config.yaml
d_model: 128
experts_per_token: 4
moe_layers: [0, 1, 2, 3, 4, 5, 6, 7, 8, 9, 10, 11, 12]
routed_scale: 2.5
init_std_router: 0.0213
head_dim: 64
qk_norm: false
tie_embeddings: false
init: "normal"
init_std_qkv: 0.0442
optimizer: "cautious_adamw"
warmup_steps: 487
batch_tokens: [65536, 131072, 262144]
Below are experts of layer 5 (counted from 0) of a mixture-of-experts language model. Rows are named router (the router's row for the expert), up (a neuron's input weights, with its number) and show model dimensions 64-127. Each number is 500 + 25 x the weight over its row's rms, rounded and kept within 0 to 999. Numbers have three digits each.
After each expert's rows: "gets" lists some tokens that make up at least twice as much of what it gets as of all text. This comes from a sample of Wikipedia text that the model never trained on. Tokens count by the router's weight.

# expert 26
router:526524470507461538512481477471483476516524519559493537491473467492503473519470512494494474530465518452460497499476512531469474484520509531522539509506501485512497503533512520513512518490481496
up0:499479514507454532491520467500483499480498510514488554535517487486496480475430471506517516514491549492456528494489490531520524506527494470534529513487555526540482468436527492502501507532501477
up1:502506514524486501499486522465486483489514489473493531500526456509524482484469537497511469462435530466506525511492453508530477480514538498514526481490534496508517450523495486532508522512503521
up2:464479445511491558531497540496499488511515558518518513503480491485518487461483506458446464505504555516458486498478515490552513491518519475497568492498496523469487455536512512498516493455476496
up3:495491476525473529495487469476459492460502476473480501506504444475494514514462503516518483486513518458477475499549469508520489481513527493530477516514491521480512494506497488485468520484534459
up4:515535467470511525538446531542492497502521513533478509500475457502493515494483505492496518532460501486539516514495493506524447511507510457537516512491518526527499557525486519531476524510484469
up5:531492488561526505501476526529486508534535499516498520521492506485508500522538527509473487489496504462488542491505539484493528462495492485513488487495543464451509470486522566506487552521456455
gets: "M", "P", "L", "S", "R", "C"

# expert 48
router:535508471493502563548482485456474489503501473540491521505492494499470493490481522494498456540474515472479516508504512553484504474524529514507534546479523471482505524525545504507520516516466475
up0:478535495503488507537481495513466487522538545523481524537500505510512499501481513512500538506496483531466494537443550496541498493463505523518473503491505444501467526487453513509481488483544476
up1:493526464513476542502491462526518495490484496502519524515488513469443504553491505489538510518482516473496504532512478495506506474531489487507477534464539491495476508534542452533518501498510453
up2:521531458509483498538501494489511507518542493508470505501486494466441503515471523502525517500493496513501524557507518462532486505472478457516511537452576463543483485520454485508495496473479476
up3:505533499522480525492463503493527497535556477481474491530507505471453468515503491522502517528503503500493508499480518488504513474458491476502534532461526507524505506512515438500555511502506532
up4:511524485528464521512495499511506447538518528508485517499519476475471484529493507480476493537513516488488506545484516475509487492484529476536503502461518511540474502523516504540523529448483483
up5:498512501551493491516504508516512452526497505465494551512503506492508485509505509448456506501491534510446493557503517522510511461481506487505517512462562494496472500510509550518497571480479473
gets: "S", "M", "R", "C", "L", "D"

# expert 127
router:519526472505470539545513511457481484525506485519481499528504495467457508513492523482514474495475500467489522537473529544502481484527511526530477537475549488529486528510512503505544526480474480
up0:521515506477483551494507496480506484473499538483495510519482489483468534495468531499467413516454549489508495504512522502523480498521506485525496518477510497493487475522524552516502525499453505
up1:482462483497502508520515510467478478514506495482463523502531556511471461501489461470507505497453505511442511498520499501491487476486526498510519525491522461513496558487537523503531535485493495
up2:494501474489501489498480467477455535488506493539517499530473507509525508520517500506502471509510507448470528533508430494500472515545501481487494498486480510454506486530499490493474477511492513
up3:509498474492516507537510495471485459502489502492507510485537515484509506523494532498501503505502506454468568521457510566502477460516518508499502540492531413493527534477541511539505520461506476
up4:513538513454512493543520490448499513500524509470486492507490507472533488511501508542501500497507500520516565543499497474469494471510526471504511500493471471479475517490472475520495486447493485
up5:510490484482535480498512501487477468472484513504497497529506491460490501535492527538455498510490495492469558535501422486518509523511498478504476491443478504534490506515532557497488484470523507
gets: " |", ":", ",", ";", " A", " –"

# expert 66
router:521539463522458521517443472497503476541488495543501541483488448504503473531484530475494506522470536479449489492478513516500511519480516500519539497480498486496499513550523514551506512474468497
up0:503501486502497508520497482521504497488526494600469496497464520508523503469495519470474502513507504508507484511466531514487514489522538506492503484507511523512473499546547478537492490537485492
up1:537507523513442507476493523504518486454492454509511508510522510508495541486499524495520492511476481479474497506499478524529492491518492524511515500489482495449496554497483507557504530493519511
up2:509509485507447526484541489476482446518486530506520480475479505498482463509521506470465481484516488504501510555473522498485514540467525530493540502508486521487488543519486530517515523483477497
up3:505502480537465490502467476468561543560482501518462466488502459482513522497508511511502510493514483538542528544459519514480506521480496498471489524491546490479488481484508464535484518503472496
up4:514498493499503491482538447529470505534446515530499512547506513494499483477496550523472525519481490447494483503478500516477478523523515474510511487495498495495522538521494503509527451508481522
up5:486477480493467527521491480502542504513576532528490483527489508491519468482471566487468543507493461469530489485515523480495506494483503523482517487514530508526484495536526496526512489471499467
gets: " as", "ed", "ly", " also", " called", "m"

# expert 64
router:514527491492474527517532514483517460536510473500480545508515479448454459526465511466475485511501511467487510508479532522504482488495533524536539530457522463484504522511533529517558537478471495
up0:505508491512517494507491463445470504546510508501513496537504511470489480535449527544487504493515541474489527524509486551510489498493479497524479531485521527513464476503493552490494497491504495
up1:535501479486511526522506486492478499554503509499497528531507466467537517497472514461476483505460491495478501559506439481507486508518491508489509539477503499522511522481511534527540541450476490
up2:511477495514502497485497487494524512528517511503493495509497464453512484488494492460500500501533499468475509527510471489480489526491484546486563521493541500534486555492520494522502514466496488
up3:507479503518478498562487455461484489516544506497492520491473453518488493546439555527503520534494513487529503518540490495482478467522499510517484529490557492484491470527495492511531479494523472
up4:523513496502498508501481476492496495554518516501476502494504501448489529523502514512475497518488548489487518508472516541496470502520495482540505551473518470519518483548490534495524511475452493
up5:513550501512553487508497491469471465500483512493474546571488510515502502564539504558531505516490506517488538543474441472484470487532511489519470495455473497524454496478481530500487491498469488
gets: " |", ";", " —;"

# expert 42
router:538537457532449510500464505508518491502505526531477518534470457489466482543475505459471463514462543485479545517482531515517494493476503511507536504491510499481490524543512491523505528485477512
up0:493549453505496527503402483495468479502496537505520496492488528517507491496500540477510491490496523518493498519491525496508504469497503470499493508510516506547543499524484564514493503526512506
up1:516502504523492499487496415499515523489529509467472498517509477480492506507487525496522527496445530507527518519534514514482519472551490529569482506486494452526516529518500496473497524491505513
up2:534500500493510471490477554526555505488527501472523489482499495480498480514475491503494458502515457470506516489510455490526481469499456500522477513504474523485473448515486503496493537513509438
up3:547497480487475472546509547516476513487502495473530459528519447519440502510504500487467493514484533518463511488454526493476491478500494502476516511487498528496481468467483474566510508463536505
up4:506539506529485479498551474498518471490500534521507486511527510507508468492494458496487527501500485497467486468539501476518500528498518515517517495478491497477485510465482487500543476496503497
up5:548523521451492480534469483483521450518480610533503536536458490506481499497474511542481478491474509529528479491490526498468492493478521525497511493519493534479492497460499531493498476452508518
gets: " In", "In", " after", " After", " in", " However"

# expert 171
router:525542503530468531501488519476524474519514511532479518488474503482477509518485503505523523533471516517463494533488549526513494482490513501505527523480536466510492488518521515554496536485491499
up0:504449513542492515512475502521469516512507513486504505500490495457504511468502454510481499499504512524475515497525511504499481479499513492496577523514481500519462520547491540474477485522512520
up1:516515483503487553478486512497516501545519514502523507534511507483537479476487510512496483468450507491474479490567495485510505507447488494503546495506479531480501479483512540573503527476505514
up2:517468535529480482518481542494514528518477482476493511523508503516449523478518530516516479532501494492507526538535526499529465485468478450520498557491561511467494503469469511502485556478478508
up3:497503515490478470496491508479496464496464520486437543497500481497480477476480509469504519520518526522444504532456543489458494499473522516493534549484511495495494496530520510527496540527496481
up4:511477486546502478535476510519500467551475486496538536500514488538527516497495513496492517550499521523494527502501475506500498482511497475520571508513487478520460524519515538463503489469485506
up5:539487505518473524507515501524477499562503498529541511495487523482474456497510512500503491498514511508482498498500501524496470503573506529495548501493461481506506549491490529484489532524452497
gets: "ed", " |\n", "arried", "ived", "ified", " died"

# expert 156
router:511533474507495512496492460479479486524499516517512495505480498481500500538492514502436498531491532451491493521495529542447504495503519472495494519468536478496516517515528514523525508499476486
up0:496485487469488485524486498463510514505528484543486532530542493541490455439501521490501457502479545503444516492515512486550476494509480483499498504481483537506502530479538509516500496491467477
up1:494515478473529492547515483520486468538536458509488511563556520501462538483481489500496459527484534512470462505472526505458488495523506478523519535514499461465500516524548506476554466516509465
up2:506575503486491477515523513509495473488498476479500499563528506509503518500521496474478464486490491423468517489496539471493495502543562491521502470498504480531478493498538482466526557486513454
up3:500488473489487551494467446508469511530511505571492511481481480466495499541505499499495462514498562459499518521479523544508509516514522481501550526479486473541490459523500509537498526476497498
up4:508503475476474472503526545527521490496472515473483480528527486521507521521490480494502489516516473487506519572473454529494482506479527490484492588475502495483504473516538470481509517497503482
up5:497482477506496504492480515517474502528463519543481492522494489485536530526523475523468483543528481462502548506520521537489473494532535508484518528493509510504504477493497507543503493484497471
gets: "ight", "th", "-", " |\n", "le", " two"

# expert 186
router:498513497480459521534464490492476453496501503518514517538441503468462453526459535477459480494489539497458542526465505511496486513513514498512539537475546460514455529509519536535488519509493480
up0:493572484473506576549505521508489517516477500541497516532518491487504507509487468499501481485494461489490482471524465469475493522539518516502532511496523511497486467498497503502482493512496461
up1:499514488519531475494500528485524506505469479528491526493479496524474522529500509450495480498541473492526490502518511523507505469497481513553526512496518485460514482486475496485496488481489522
up2:513498518473480511466504481531488496506482543531490499455485506447514469484535497426493512509519532492484492517499559553523464505521531492499531575483482519512463479477517522520486496495467487
up3:542532507463502518472485519489482476482455522543492543481492464495478480505475514447509494497535510521496495463485462464506490519512483480490488532489478538494511491503516514501506509517501484
up4:491494510550455489532482509506498477500486486553487483477463436510507515471473488492499481492531460479548483481506477492499487483569527505440530513504506508516521563509522523487518506482509481
up5:501503484472457481477529483485539491512507538479514499537539513520509525517562490493487490482505478474515536475561456521475463478507544513520507499501491504518453484509506504506510515480522486
gets: "ed", "ing", "ated", "ted", "ired", "ating"

# expert 53
router:509518495535461501504475471488475456497538525522501520506469455508491495515433543480526485579497548469458502489487530544532464480471499493537512511490505488506474491521499499496516539489502494
up0:508501459506478490487448493502428500522518461454471561521525515499514508504543530482492414485512536482480483505507477515502481455489496493536470508514510522491538480527506485494493537479511482
up1:483510516519506488508469536507495485497532489524502518489520402524468514496464504450489463543492475480518544493493519513486504504489482503491483515505494511507467477508513482500535508501514475
up2:493497513480526513499491461458508483497543534422481478482526490518523516532486546519494478552504470500505489523478490524501480447494528484460550530489509491485497510482525498490561505526488518
up3:525487502488504516502536510532461499492503544511537521492500510496485495544523473482488498485521544460525496510519494482509500506543484446530495499502473500518500508488506511512489464527498456
up4:497485465521505467527499474449491509530519478523486525504536527501433495492525518503528527549469477502501498506511499488490484524495509492521490521492560444496442525487506519520500539517487424
up5:486528497540535538498516492520469519504533488491470489532495499510486466528534506483490487497492476509506484497504523484495471493508520497531491476491557463466474522494499534519463491478507458
gets: "ly", " also", "istory", " life", "areer", " career"

# expert 115
router:532518521535458530504494481508537475495543481555512516477480476478468489493461498461494479520510482458500496502481519520472491494447514505528536540469528500508501515507497489520536513487497486
up0:528527491523499501510487465499486513505544551491482534514530461519454505516481491507486508510517493545495477481442551490523502491476491537522493490483498477524503490505477455492529524472528513
up1:489498492531526486483508481462509521505519531431473489462532503491479477512579498528493514527518494551514544516508502536516484469510547482491494508455534485499495425510500481511506503508471528
up2:513499510523502557518495497485493486495533481526515518494493456494489489518460540480445464505458501498493492526475527530493470484504493495528502523480542500437519547524492482519522479477502502
up3:503468505470519542475472535481467487499538503539503527485490461481526490516470497497488484498521507492478494502525465528467450496516532483500516518493565527517545483486531495493572491467523489
up4:535530496527486529511477530498484483514556512533505534516453508530502454511483485478484515523482531525489516487497533474499504543502510507510550482483508507541489441484483478491518488464491462
up5:523496493510499502514515459481489481510492485499488495475531450471477520499531503508512482490484517510493500541520527520496495484485467529496477557514500513492506523521513509528536485508505503
gets: " |", ":", " for", ";", " /", " with"

# expert 125
router:544501484484503525512478513499513477518476500513472503544518498477489450506483488502467471514489520462504555520487498527496490490515503510531547522465528512505506493535524554477549487491469492
up0:483499534530484467510502518437535519534501549567501530462486499511454478467501501506473494523507502507514492552519471506480495506458497497535517504455521493515459466470497495519525502506504492
up1:513479497497480493509535533485506520493492527535492495553493510543527499518488510513483487518526511453517490519527496493484533525454496531473483496492493495517467507484514466507517527471494493
up2:546488466487510483495494461500536483474505500510518481532536537483509452472490484483480489479493524532469559511452447561517514523504481483457493534490540475531482519548478490514485514475470513
up3:516478485485482528493465472480488499526542496502471512515532486460485486509502518453516442496530557485501527485477513498471477494455546513498529539493519495523487510567520523502492479487466495
up4:548503532513514507502470480504477519486522493528491494463499516477507522485520472476479478512486500511525511502524480521505457489476508496536537527506492524493484525482473499477491539514431499
up5:514526502476511512528526484513510524474527462486502507527502482485450499484457562477503516511497488517517474469510532488522532521483503551509501537519503478498461562491452516480571475498491469
gets: " S", "el", "z", "S", "ic", " of"